Below are experts of layer 2 (counted from 0) of a mixture-of-experts language model. Rows are named router (the router's row for the expert), down (a neuron's output weights, with its number) and show model dimensions 0-95. Each number is 500 + 50 x the weight over its row's rms, rounded and kept within 0 to 999. Numbers have three digits each.
Before each expert's rows: a language model's description of what the expert responds to. This comes from a sample of Wikipedia text that the model never trained on.

# expert 22
What it handles: Naming words, name pieces. Words introducing names, such as called, named, known, name, Born, plus first pieces of foreign surnames and squad position codes MF, FW in tables.
router:442361476548483555428527515473513499462555466479551515516496485582551490460502448617581405434517502454486534534536499485550470457529481505517491487510480439387468551457477488414519520505648530564507569442539486467516460477488439432495498419460560537559481559512487467545472442457508526444
down0:569513490514530441508546521485517477534471496441523573455434471459482488476553529487533437569535450512557522578488458388432499490547506474514565465522498461510490420529487515555515514557618448449434435446476523511431492588466443469423406554484458492504479511510453446426580490512515453480
down1:469505501434448576427535352480452487516580569517514527560487539564557591569496480448523501497487462477526503474496484539505566444491417530571527492532564494453485570554528487548453466395520405394519533426527474505506485653420584579520595478548450491536628487459534474480465470514465637423
down2:494468563553424502552524490531480372399388494409445477525563528524520501534552562476507452503478489385386529543486457476592554539463491509500473450603384498411403509459486587450529580485413434470496468455553523510558485572534531471520501450520461478483502468566504497485410540525518454416
down3:551466547491498524443511490507453543419402498443564505430458538404481563465464546555536514452532562520477344529546463509472490473506436495507498467565540578452507451531433485527438523525560527414466506504555553486561492431530551528527508541426550519429500465483522480481513462467462498488
down4:468464455403493565488479448469440478557425524547569533547536460577523600651498400611584469477540453516467514508563529530453457551455507482458480456553441525519515496459427523555522514554466595460527505548565534494506470637456580468473418555504477524527532517467410402510487455478475561479
down5:557514570494509449531545549464504429504442577446550565518494555615510485499508478449496505417528465450427464435538495538525530542498459421476452472470553451504539512518409507447427484425589429438540556468443474468521447516427592394557610488326483478481500486482500486565384522529448506549
down6:597598459528495460502488398524494451518531547542445465473519411520579531477465499507522490524458472516538500503608489605388560514600487575498485518503509455495525461496607566426523483523568522451480550489527481499456474589544537483585474565507555557513496495568470502535538587437509494539
down7:429459460476493544524449473549460508456476557523555539523482596560509517514475514481506640509525582479484466508510385468504459441546560469513548481506547590491602555429466444543543528473502525548526487442493474579485516468451547499406492551476517512464585377488393549527450569516495467583
down8:456513540528504460507480568549580526470563488509554426596529488450545556513564563525501550425545487500455537500479390501446511476523445466524454524567448524419377430566548386597494471494461460543480404553506532483537549514540517375536522437511518535449504555516451543412503468543444501535
down9:512471407452490510599484525459511489598492475538524545501468491534513410581563501557450469508440462482495535534494472486631516535548539503398555533457524526436410514472402486448467541520457534459493537511457456476469528507516491538513584470426493386469567478431437535499525544486519453477
down10:467448479484474448479512401539522511472577463440510515496521502525495509481577572556499551485569533487540548439547527589495510462414561503400450420506413479473501421420437484477476502439412470509384563421446468434393455537486472564549548477514485461444548478466512541545493517559543361547
down11:448487590501539559456584462576488481503604464545541493488443511411545495456454543527540431453532505505565524427493497491490470403569431503489421537573636523528421523412555490382474543514558527563464391547532466456460428468520448488505517497450463429544453465407405460508433563552505576559
down12:519521554557487413590541551527536510421471479567501518439458486541500564459422491562491393503522412523440436516479457514506525386608504585463525612513481493534438493540468589533486520497535436455480473498555503532474485543551431566484392508521511460476507430470430546615460493497479513497
down13:496404523499519545397552501482565541495571575512476467533457417413535519499475536537506474458505441495482375527517484547613457437527476452549441496480525470517559455448425486486422560523538508476495467497396501497515562503461456476467486418543537421464452471561435513514540632495586472544
down14:493296513551482510463517452482540526447542461534493443444425541506564462446444502556582506532475510447428504373467465536610561504498481479469460494513537460440501550457432369498402537530485446535466525500462485600494479453443438418456531542506522503502533497495396548495519481512562459572
down15:462552526546553518444525507537447538491456481515462567502445500430539394487434497601416599461490448480552494452468485401561470559404473493497526556495580517483487452474504470471565481460466558412562615583530393443480521557517452463554522521538533572437475542508526440535528380477544538411
down16:525461579538467559556559534566507501483462441549456576397562439523542538478535433532496433434459561470470457427536427472516503545564528430561575518508451519570526553479521508537526420548537493520563463565466442532461458462462483565505463525474514541531525598450456543551565506446442483457
down17:458379539570480555541559492516464466563382474501497523509438483537544427532529453531461466465468485455375451568596476521488501385587494539588508510483417525546513502433521560501393513567500474526546491449588544591561481456437475548455580438429498497469560562504566577490428443488515536563
down18:475477543545502465491476492606509436521392469574534509490427451454516493536469561471566510494483472578520580481473462519491568512385548460500445565441565460402548531444515454444541483505474326480426557492553431469580473438544467458454492491573466500495504451485554593419499549521396401472
down19:494532571457526534510372437496472577532551485427466556488491484462427599546500416578404525474546559572445491440523458525541474470448602426513470556548488458473490546459472594475450518473560523495517568598513524466474438532596530553425403480492492410482514562547403527541462521420576437426
down20:455446439463490583491530502503456524526532542498487582453458476466460516496553518574431418502491489484390494534537472499464443516544495424411563550513582520458645446555412546499547513527449458510534481537443423474501490469612598536488565556512573566381482471524449534608463485516512571522
down21:551547517555498490545493468475492537553516448490378546656534510571510453578511492468405519520521520507542454459464586491474495529515414543502524519434484565574456527493422476457456515454487610486596562458623476477471547432436538505489424446492556465590458489466440497467471548617516550579
down22:484581484578543548514527524548493453535495479527530461560543522412383439491525562492558481538469421526517476380498519506469475549511422454537487429511473527511465540555601457495580495479489457454435502551463567493522598570470547449486496478574493550634495581463503568546528468492515493504
down23:564544464454471524534502474503469485489507524412528535532413496420570492497516474550484444487491503586519447545474537438491488592654460520440538461515587545482533598573486517411408537475497494673496542487599486477534493512450538489474529508415435529519498571445503497504482595458434548533
down24:472438470493529535483534539530472512476581474502450548593518375452556504517520505538550496503502599547513552528507481449527540495493521526494501442510450491520478529571429515377501501513417500485522478630535489513487332490503589492544574527508474482525534416531535503572439539457548509519
down25:489508495534533469452518409572511487461610489502514642449556585565413440501442471412549561529544546523494514571502550532482424595513462443506485481394539529461490431493483577480457490504453451544494530582550437542494525534486514508471494404482526419575388441505482506443474476412503525519
down26:480454564617471539477620503551531422541454506494541531445510473421543519424591572496575466526523485523530463470428465425499415564493400477506525524554492494482465514513550468435512548486540474463500397523457443542424607454565570501481512455534495483581484473472480506473511459494470506571
down27:435495522531517473429541552521521483494469514481472529479479531432447419499500599483515511479500556527500515570549433466461508506551401556544546483485560552463605397500577478499625524572533543511640552450500504470461614553459612499460442455548553591552503611496468594467444527417593517547
down28:527575490548446597406513516468420547451563559547544622386487515451514515517527552553536587455506461507526493487572506599442435498522513494463531554507502533575576489466518408489581497446588436543506487570512456448591571515549498589488515477486561502482502548443461472452531519408471536578
down29:482471553535457435419413525524523506490502456523534501506478464438485396500414476457504545479541464410465501468457545607531495548448594382391532464541495547456508552566514446470502551584502485516435528517520447578489499482566447494507524436489494519473463517484429547439563499453410465553
down30:504523446468485488385555457429474502514547472504551558485410514569516450443498464552410511485555509493528528494497587487477509416510504522511566510516476482540510451419552496559504579447528534521393495561531436515474557561504520397461424473520394420509447581459512575452479529391467508549
down31:562526490415475447500523469553521573483434499486462537506454521509461402477540436473519531520460570562580467561489487484564418598525547415455485514609490486527490540490484527485509461534524503423539546560482529510441421468600506443449418530529575415468404482567443547603506538536507515506
down32:487539507495676520463533499498440463568525551588512469505422427512514538503491525447458540483431460456550504445491464484583481557569457482447516417518507611508431452453493482512498507410552511499445461450601478434516506469622445480456541539573450478521595605576479508472459464535461524603
down33:456546455433416611470457557417386533444628537443530486480460600507487536444483551607516514477473575432486509632531480463508480479417581452446517494535519528548511461568485439653476467479472542475480521561537447511530550544472432503503522500521533460510501488497521530447527494507510485471
down34:445532470453484534474537529597499497551493496505551508502467506417442538484451456485387512499488453507519519459497543434537578546514559478548415557459419533507534393494544529542583530518498521476506492566540592586497546642472542446401566488522442562506467512523456407456517541463474507487
down35:559459465483457583451512524427501495493544412430496538541479432506504482559480420511437428548519476461501580435474607497521490475483489417576465433524546527536492522515334396457515474484506494424571452597533525467431549481538484403474472527558563459465584445453458450492484553578431521558
down36:492529494514485461453544496469464467581512505451482423604554552522576476503532480533481560574481498483573539522493488444504580595501422480577564429458441538478590500517532598511523413507492474487519515457518478448433519463490537489454541483551417426516483537550426510577478478392443608473
down37:416425531460408507452559524501550445492467510482466431467440495499390549460501491505520498458490420526497393448487562540447494517524474591496560491524469583464445547477432425528450409558678492468496558425457439477500491440474476508511464488531481556501561552446453531540542541547318543519
down38:438472509534591530454437502457468511539500475530527507458427544594485576515433525511535445374497535499604467501532565511567599501490426448518456395542500542516487455411452495518534579476535484479569429373554409543511480455491471536451637492511553531482490409518417424536360507473515499467
down39:504535471537533486456551477376459552597529429513516520517420474474464595483439538515466557459549634544506467534505548494551427528523565578432511487529472468468529411604474467567454473521515563576379491427482477568596450518494388518484564528407510588546540510426444483559517520433508511495
down40:499546587480518422510443524655576414539525501444526469468526592519521519546419477496438410511536486485575457584498521455466473527459471500465540470474465503525418514446544538450423501487575544582529464491470557439519540483579530494558496495474539430575514503483535491562567540427411437530
down41:593492517445593404529482607431494544427555443474552482549487501506458475517478548600520553477423489573462545470489474566507588505533452440535495486531505496513448454523446468456484423540514544493464479484551474484478451471577413483570516510430632525497524451463492490533454513474640482556
down42:426446463493452522525560537409536536472407492515553429479534543459553566554453450555486469496554412524514557415585499469428485455437533561510580536493486531573403508482377510465476534457439534513521593456517465433499495456472513509495634509485511445506580462487468454574510441511528514538
down43:487456508483531545486499428523466552528416547521439520511476583473514395459572473516402459532575567493493548509450477445483412585514496531534567467511543588593508548475480512496532512534566533567523509537524533507447456460464466527510438495561585489479455522554655522484555497552537484602
down44:374462472392481482469446499489522503552479506493389493519501500549411483493479541391497502544527562563477449466570499501490509450559492455534530409513532497538547469476436427484540534431484439494466507566604488498479493514485476412489500483438493536448426532541559499479496493573466428568
down45:487470470544496505468507599511532538528524523538526525454500513535429541427540583425485415486432561466489471550622557519541508551416492427519546519442438526512443542460447434600608515542579509505477456424550478545428412443484538534551544582582501474451489463516512558495555528523512624550
down46:533502482476502463499530619536496502501482539505501486580542523574530432482510498473504421469522440460564520530469404431574474469509426484598531455565420489445399525514463520493530479506415485492434597455432566532539440479441500426517466541471486474544585527612491559522566458604491503499
down47:438515520495477442458563496458497526441432461559520484549540505461513561437625551551505537507482658438592530480589440502374592526463390424627463579518457543545457469501509504579490563506504500459480558488469453558585506506516477513510498453468449511540486496575477409473494549482510592465
down48:513479455567578445517543503480552506578432507542485598575490507455428563484617631412538485496494416537484460530540560438428518505513477486481439437511533507466485479491419608485500510375454575435476483372525520469492553469494488556552466507569523410544460428427505490551506510496603474499
down49:476535482547452554508430559509428408537543555457510394461556506531418547533424474519444499479471520408536549488552510510536544554530463593512475516554545399564550493518558474494467554466492484470567456556476503497487455628357597494454420528407595450556542559501545441444484484537565485432
down50:498457524423447568546387490519497479455559491564464483458394382544482538463572482496448549553559597479520434488489516562441528468570565453520585505512453459508503487529554418536405459448514438546453438628543440456499503573496455518512477500548559459462500545500488467440494520421489500566
down51:385452481476497495511556430456472530464419446632442465581469509464557508584520476473441458456532500505545456550498481405482518471559533536485540451538456512420557477499490555450510532442472550403621425430468496493531446501470497499503581495471532408546497542559507501525556516491534500443
down52:537578531504497537546546484426527508456529464497547455488479483347549538475545514582598479562610397472510463481490566477498500563542451478472556511509452439500470414608522554444513513557487413514464523568508549525545429615546507471573593478530540530456477438504489471481515543496437404502
down53:488469502450501439499477535453456525435603481486620416549534503515483410447586469537477470444432531476533532537512485490473458546435498493517462472453546460520592452598448403382496462466407435522452577539572533464480440540523559478526421421549479459465506507517390488523466531537517611555
down54:598564568520487463490567493486460515543462486457408450470563535511578443504477439520482546538462555576495522375504555446587443540431461496467547467457419508544487447490538401517561414520500485483581540447462454529460514488548522509628501490523480491487540502340579514496449553440435499521
down55:459438530482489531407560456502576462390531517491529475492411587486474511554466519490500431395599506620495496433528467488488518446502529453528603502464443456588546512532496544594512508439465506448437468489487545462482559483451598571520510462498502459529485482513436540563458390490447502523
down56:577520525455522507495449563550457481559462533504417433528505521512484509584469498405586483547463391468608503501377468444542515553479532482476613483461560528523519492560533628539497454451531556454500560474470461466506492514513476469532468487547551508574504482382566487518432425495405500457
down57:528464480459430510511534502495504569470482610506505514494495530522534438494504617564439501455475485488442468569566526554522512433520504486467474422488355541497485555365402592449442568474518486542510559492531482517522487418541487551585571437459489417441480599561490402524485494509505491548
down58:348457478574452602477440485529526454556507479410595509538531555527490556529526387511504622430608522528325455570558492603489422480480576486455579440541489475565497451468433502509494495509459464495456425492516542504516477465526496502444553457534608522497430414473494463409429537422442515539
down59:478479484530439433534445465509457604460471568572557484586487494486519508484513428466440445429541459508526584561431503511460431428530489480423519426542516568591567428571511449490494440586519523488480555586418464512588519488534596534503526399552508558526498550485509487455445460494563487440
down60:510526557417500521506516425454607428529524536492377506451453491354477574527540432511475503465495491475510474505476363512421586541492521460494516578580451517476563531443491443444391487514585501495434601511491475493507510546481509492576478475496490519504533549380494537478537462476417499530
down61:480410539519497547522516472605432510470497530494581489513498549572460522555560557477556546429596473516534501416442517516551513563489572465507502572568581557434466384567559532552531441561467577532510537522558582569554499575557513501517435528532487417558495496493437631488480493450506528455
down62:475528593468386470532604529571530479548545509568469495516568436599400412545454495485444571460540421528483481499535490464560449416535533540515511473508482485580494445441490569529470529478433512477450401463427573533477409568490601515495432576505390468468477519480472599413555455447396444524
down63:482477508451541502507464501492437373549471564580518503497514574495511517494556493488523440597553509462487442580555504526546478508539473412487491628457425468483517564444524490464540530513605460529566472548504470516503448501451467427438558513464477419555491413517529522571561454528444472465
down64:550463524459457488503501383548491412520491454482494524502437488547528429539494507551595503535488472607480542488499478668558548567594479504532449517492408596489446503426537475497491537421492508357491528456509421437480455444559435551516511500423486494515510522462463501523418525514507542498
down65:569516460552477514495460529489481423395522406429497591449504492620480424521454429474519487472546553497443477528539503477474482515494483469510492486525532555510534507542462506599545484453437520533464491467539534600544494522478412583487573514523444593380557524521514456571468539511516470373
down66:507541488633495564446545516504539456507396538452455466412526526541457473527446517444566499488490618441583572486528487452546517402491529406521458558634566359405521460537480475458457530485494473510502555424548482408552531513540435526542541582432540480442475528506498486554506477487590573481
down67:495621451492440525488453486518502496542439523425484479415413543465503601505488557350500532519459498427402528532522494444478566489498479522518577543446514529521474512557553420442472498539528467537503430518420598393442485561514588545470521507393487517506512463477494527477420546446430492458
down68:439517514517548462434495484532495575500445550433519492459462444499540514471525536436517532494488482502504460548473514549459379379518488431466459432495475499466511618468434523614375481440464488541498562479571427532518508493524565527563539477434417491515452552482538525480478437506555517555
down69:506511494506560527672504524558521458493520545491454522563616442458433393528495607505445528592473471441465543412484409425525428523401555462476563496538479530563496488500361575469440492513619474500495523539572499459548522480571481518406525607470459533510510538498572538541451537515483432486
down70:504525528473605497463426438437508520424507523573514514467445397470511476525444549496476565448421594534486515455454529453526542517476495517511540477475536471517575517524445522502531581527372559499532486541487512509455450500473515561497515387533493512460519420552537417488435449556477481538
down71:540466459506526573584548523524490484512546506501471519449582466563578453437459424556525554459451447425395420488459544477545479559455520489419542480499446517496543493490499384466517528512466459485470496425520488577497604540402590481526545514520525533542520526466441548487542556458512410596
down72:517447454421505533582550499507596509471481515451468488562455393506554463562389437519462593466473481554428468475541584513550553568523495528480539470467554479609466448419456574484442500491524516542541628528470426612389444495501428471525554414559490508520448515450501466487631541503535519452
down73:456591444513500544576492515502493523472477467512489536464465472502485457555518532594471365453483526507424439498507438528471498415563480450536541530509585503435451569496564523413536407466507543550463506506539532544418501456487432462453564439434451537457513423554536509412526502444549560467
down74:468498525505466475553500438424445486562485510509540504510560504607443506511483413574538437461524518467517343503485562497495534564535444550505496477530406510427479491438474601507528547555480506401429534489494445552483504459542539533631531423553420473481505611548552478497509537489529591431
down75:436410496503444526548457540433522501422470470594549459482467502477435558581419439538459531473449552401546475600493535458449529504522510527497542423530471481466511449511428501495422459574569535473595529538538463455536524495500533563477448494456611501501428504391455480564437419560497476444
down76:590552513541528479445497550520595489546506425450532527586539453543536514432506540470435547430593456537602467551514530481509540531464427534585498547429511415464457516419487509499512450440445618447440430523493574560550570584520540507521470480519507473429469578469466511592499532477442435555
down77:604509474535458507500460592508538617503484517497525532637441621425483553514510472435502502499435478510368569461520571640500511510513498471491517499495466555606471461494490506580542509446450503536529515439412494507503450539519478509499489419518467553553521618611530535479558519484456468506
down78:479500497463491414462563499532491487440469573503438487608549510552556514544525516476511514506512408549491439541482486504437421473432452509519480542466480586576492537562435575502439452424550511523546477442475533480421440447606462456537621564525466530492460514567391577491456510422640423486
down79:546503475547509475535502570550487496505482544559494482491413488545518487467487450604566543572468544462500566510460473461474497401468497488569500489381408419522421518544530599458409482546501439517478496482529520494530495485536500500493506402459454480560534493503572450506489446422439495427
down80:468460407559480484515449446478522487447512437471565528454467491553503481477470554533513571505429496489474534527519476434503511508503505623533495507501495471457593544513502512428452563502546576481581479539494597507447503535384586525489562562409543554539562453568569488527546524496444605490
down81:483467467446537425538546512459462473486463549605499516501586424477422433440644462427537491559525449563468574461492417478543477494588559481560505503391543512448515505551527499557584455534506614535512614540389528492479491488477462423408438496526471511534520525525581554515403464447548523499
down82:432472427474391585435460540447483580495425536487525544427382459536546576464468507499429469644464531492572474500518493475442457434515548560508520511506489562563568531457460450454444407544523548494612517393387506471488529548502546567566534505400477494534581548509466518564564575526523504446
down83:518438562462503434372523520616462518487469443371502427535537448454506428549552491484508495596571538469533510447483509459375404480452590409581519573427497543466523497541537430593552402502518497416480456527493543611562508456523512513447457496487468508495527416469452559600504486489510461456
down84:511477530475480509522440474491498446511534425399469458451513469473610400521520561500534483533441523521545477455572536569415476576541472530530397463403449491483487524507414549488427457477615417544511551449546465392523480406424548472467467495475511563528479508559485380601522575537494457504
down85:586460495586499626578610443429442428524513580484470492594556539595455467580568477492420494494464548554493475562342476462447572580445468473477517510467449513501570448547503485421434486513476482507545488542400527460415498439546507501406482522454436497465568518440460520410424535493527466608
down86:549448562512564546468513445569443555459410524453431476520434546484489520467512405513472457529554517516563632495410541500531476410453436437443525493510448510493534569464595523497533528479576547507558381444501513410501490535508479565499550455485574594545458500476488498438586484513497450521
down87:439582472461521464604478499470470504572521479459441568524558482429504488477513544515646483530513488406493450554527517426411511457492549425411477425579432437478453446496542443505632465502532559487554497515480546554516584393520470428497501414508415461545557374455580436478532537505558505443
down88:431398510496588539471472525496504606517535439530495544416509402493470612447558544531456463460491401495437512457561449449501458503440449507516522504508440433519563469415488394454456543516503520472523496429552564574530424482424576505517558468524490554461497530389554524574527449460436501508
down89:507465549491518445427511476520442430611509474516557610512577546521454515469493410547448499518584463528541404486519490575564443463508534536478419430493485425464483447528506478456562478459619439551590508440576369532526453420540440441513589556512531529496455567464574581525424467591507538570
down90:442535490371431498567502545417556410532482525562522551436533479541492432501557529499504497421479478602526512459547539545474519469489533521466477535425543449476504539552406485560535485553389519593587531516559539500528499542527506501553515488482488468503503511537513462511573419515456474530
down91:461510466485430543488466520469431483544470531493490538472439392557525510510411494545456567432476415547482513538606533539516506485500534563484500437484498437462399524466473435437428481488564442503460501463435513502571471558528481508537612476540562447480486495514481533440506527546641501536
down92:453518588550495489419591548554548524481523602495495647515485469541443485459512488395535503440463512503553563521511574647443515577527610540497544509428371411492545475451432517529482425604506453540450476430514513482525489568490476592502483435513443520493496498485600440447550507514527453506
down93:503601430475488445500472506545560479377449387478443578489539539505613548533490483545412510473416458459509552476494504481544534522523552519489441559539528575569513540541481453495437499531460500476425447533584513419503441467379424574448526512448474547477496476408470519416501521564508532465
down94:462433523555503634557477415541479513568450452470565522574577539559531508534551529550397438607416485494477482590520484469452434527483529446465475475464505502499468496530492428411508481597407535507502438518548558511489551490500544502536456460482542519521449520487453573503531523588454444453
down95:481417552440407503458465405539535558489461421535469465549458540470586559570529502499555492554527545499574508503518475470487554512490543570425525555411469446525578517574602525490559491572537560495518528484531548449534486452542547462481397520511535499474436469534544470444456469569494543562
down96:465541492546488554498462612556519456549457614435540473547587575477588489479540422539407482437436507495489532457489438513550457485580578443492583499399480496471405439459412500459536529369474546435499486485512427502492482476584505529447544521519487505461547486564497430477536504489428542546
down97:426491411507483458448509513489525556554498580492505500634467574486477532538495521560511545547379452501515525522434430540584521485465569494528456470476526531423472605544533473457480486496518412433420413501462465442511456582593471561549384508544539447618529458511499500491545477551534503501
down98:515454437480443464492512482467514555508493464556523466432469578573471572507546539571495526443436424512452439429459402443585525594430546469489560521507575564532547442511424429500503522477459513489532458416608506498524445470522335426534417500520533426441548479485467474513459547531499604539
down99:552523504568462531516621601518567534478402494568653498603527449422547483455527526563485381508554548483463504487499543456513471515580504405445484406461544506538451550522528437486479392482488499560478496542495529552568442558466504426573604440489499519509488452510533501428441459495420374552
down100:564397621459414533485479513521498460449446552470524493528481615445505451508490500493523484488479495442476438448507463504537524469526573528517472480478505548462488482325470579459473486434525473521499491478424494526494435512429468532652495564422532516477587505561503461586571547481516582540
down101:477575522567512519595557592568609510527466475537514504503490478470480404538531420446500495487601399568416553530482497532529428465508483544553510524462562414550597580534505495565517506479505481522551529398490410575483442465460476634574567546469484504525489418572428540544523471541523548558
down102:518455532582602479505456567491582575531483560505505555578495449484483528552564540471489466533533518559563388492404436550488498518518496411514540457432476484522510424601486568531497582504466442600559555448541538577502445541577454566526512540529588519515552376486384497476505513537609438489
down103:530435472462546496460505501508479487592524588637504466536512519551549600433457511421535410437541540528561448436413466417491531493524539474500592506601572419466530405479523467492505525521570510500621544523494524510527558546417592476496458462487485452515495493500506392559492463459425389546
down104:570449537481490635454491530500475523479580512495476443456530440461482438468404427523483424412456595531418493487478442388568509438498580436492543520445538492579600512437600486504497492504541424502513441465537468434428522494470488553514609428520560597591465524563515517538603487560486516591
down105:508514481481436481489571434416528477488505468505497411579428533532428561490529505489510493476452481487513500570456503580467423561490575504567502504551552453474498469616390503459440505418502548500476573560595500616521434434511556492447443444397488598497554510375561511543502473579507458580
down106:478579469516481489430503528552430509499500488525422606548617531402492556436501479432565541520587474438480467604560386494632454513414469428563466511493521548504445487562535525466486605549513509442542492527461510568471527598482585587415586477523531482558502466539515400518571456519500502552
down107:514459518379475552579418519459481549523458503500538429499590550509480463454678479398435471546578494430433465444524597562544454479455472524493486532464461306482566431462560488428514535449490508589490522462434577565485481527455520539549536460511465465493551531441468542487450521528480428558
down108:585465504496508581556610457700488387509499567501479462544523492424432557497489507453519485573533474510451464467573475498495512544521496539534493531583516483472535537515438468426479565543521514548527524440526562444478506601511560457517449459537466505514500528509530347494451492542535423470
down109:481436482540486407477529487528614466508488505485448443416546579478551439479452475567523494591490470466510508482556515558456455530536531510409420556561601504405543459536513440503466597485531543465561525490589537560559461440434515476581590480440526432541440458568559592546527571417484472481
down110:466456597565491410479522421464534481457506488419464510496589505409482520487464580546438463572465497512443452492530427383526485473558488596518533505478480558504548481573547461453405480551432510515512528493541447617467507473464506439514532604464488511396424461501479475454467502518544416582
down111:489437476545576571457505508517467521613534426507466430556480455422470447516558528530549518421547570500567453513571473534466491444575545473465538459496487487402518557483485542528453459490584453576492501471470488561494501424415420496600498550342441456553420494530548527511510538512588429508
down112:539465529419520551587436480445521484497578504533493446461495469506484550480559572500446517489488490475435470510401500547483370401555591488408504457514400440505562423507508457419542558520476431450565522515451614528491518444530538474515536565544510467507499492472476465481581554417461487460
down113:460490519514390450456483549555477528446529441547532477502466460574525469543560346637493433500517558465465507535391512473478577514594478550473480471491446552396516510503486502476505478560525432440528529566476469548503518473502418505517501535551500439469440582421521533442544453502508546552
down114:429494574487484508526458514476507476552441541516476486556540459495538547543645545518582429473477519586472443512467390513556529501524533481520425610551558497470476490551521445464463524481427430447511419538526517484524561480395506545424456514471635505483563455438448410416466407454473401489
down115:378388501396479509546494518543504524511569503465491571579507474569405491449616511500449462431538597543464504490555429466487459510538517472528490544596495527499564513591523459505494521474470505528477459485506584453525468474490543434518543497510466517450417516475435403545467520503487541541
down116:503609456458460449575622484432442641469449500598562458559514518421581531543463540462463517480520445565381532509559393506484442464463458505483455482490491578433447405509499533524545602524413436439526558567553543389423471442532551462507524460535498398531473486409524474466497474514551491527
down117:474462416577491506453470469498454487543591495484531508516464446486507465399520492490435456447547565557473558459451542492498511528505446532519405547446477534502491507481553522472509450404538503601412549471451596520517533395554487564430505527489411520549504420509494433450495546521480502578
down118:498524440532446537509500499526523542534455506442455565508392464560554606613508519504475511460538572518507473514368469439517491486497496509423483574505544531560520535500463463416570444511502504547501571519525560523476425414396512468541531428539437538554487598452486515487556569532431429471
down119:453412465509572529501475558502545456480576459409497590447575544415500446538545538489350519528504535488518443532580498480461564461486473471496488541534569507434445596440497534491592515514497491535454409575479580447586491519459406459516543463472449479427495623488476499467439447429465497464
down120:522494446562462566527407500471481539498538461545560589493482419428557510543448415560543445392476479435539471546509425563481501439482499469518441546438454503540532551454440587476572524469499489537461549524477564539476481549490498490616546509469477467493451475549409435448511490599456556575
down121:514525481458532536457573502401527516558517516491436480492620535520553476467476515528450501486379518451460476456550618460477501401385557520556480465507473548454440541474447504513533571439502456411601544475547464410549506429426546557460454554503468490598496526513555352536493466504454473537
down122:496424497527490550518499477565455539534429483554430488562565481493479434487534439579563448509463577502440527545498494522572468469568519486423498410460519515475366530466437424509500526483470512503528576541475504542556554495495434555541447588481549441514533481532473516481531589432488521541
down123:589491462485525606405418472545480515517561529462495505544431456499485514526457518501495544493521469488539642500622490451509531565563480454577505569452476415464519570464521453481483488511543395497534489506615550448571484580466490544562515497495473481538476448457445488487483439529558493564
down124:426511493542565569539409469439547450483481510489483457416482524489533451460539544549461496572459425544457494456530505535490526520441431468477457490426577454403521518492452454479419516504474555428465476560374456509486496563417511550494511429519452494496525487480576484486442484501482420522
down125:519493507526457427475505436480543603548446489489451454481462467516471546555425528525461457465529466493507543428529501488526441418395440521543538557533513544551498485566445493591586420556495500567497512568498533504519451416525416544515423546508565489433491506419613492427386458593551504489
down126:557607568475414392459528484608496496449468434564529481588498576472460588568540534531522536492549603543504470476479564503534561537521506492416492462480538434511563543494593461514461541400452481389496577508403529534495547437518526533537439504415534589460522498498485587481561533510571428510
down127:498566531532481532439499407477525485472498467469537482523551478491425473547440505566512444527484587548467452473471421455467449519508500492467464559515565536635476480504489474529407481558487489489490522540505499474569379517528417522447580550520582556550568509476520502414436591483466484473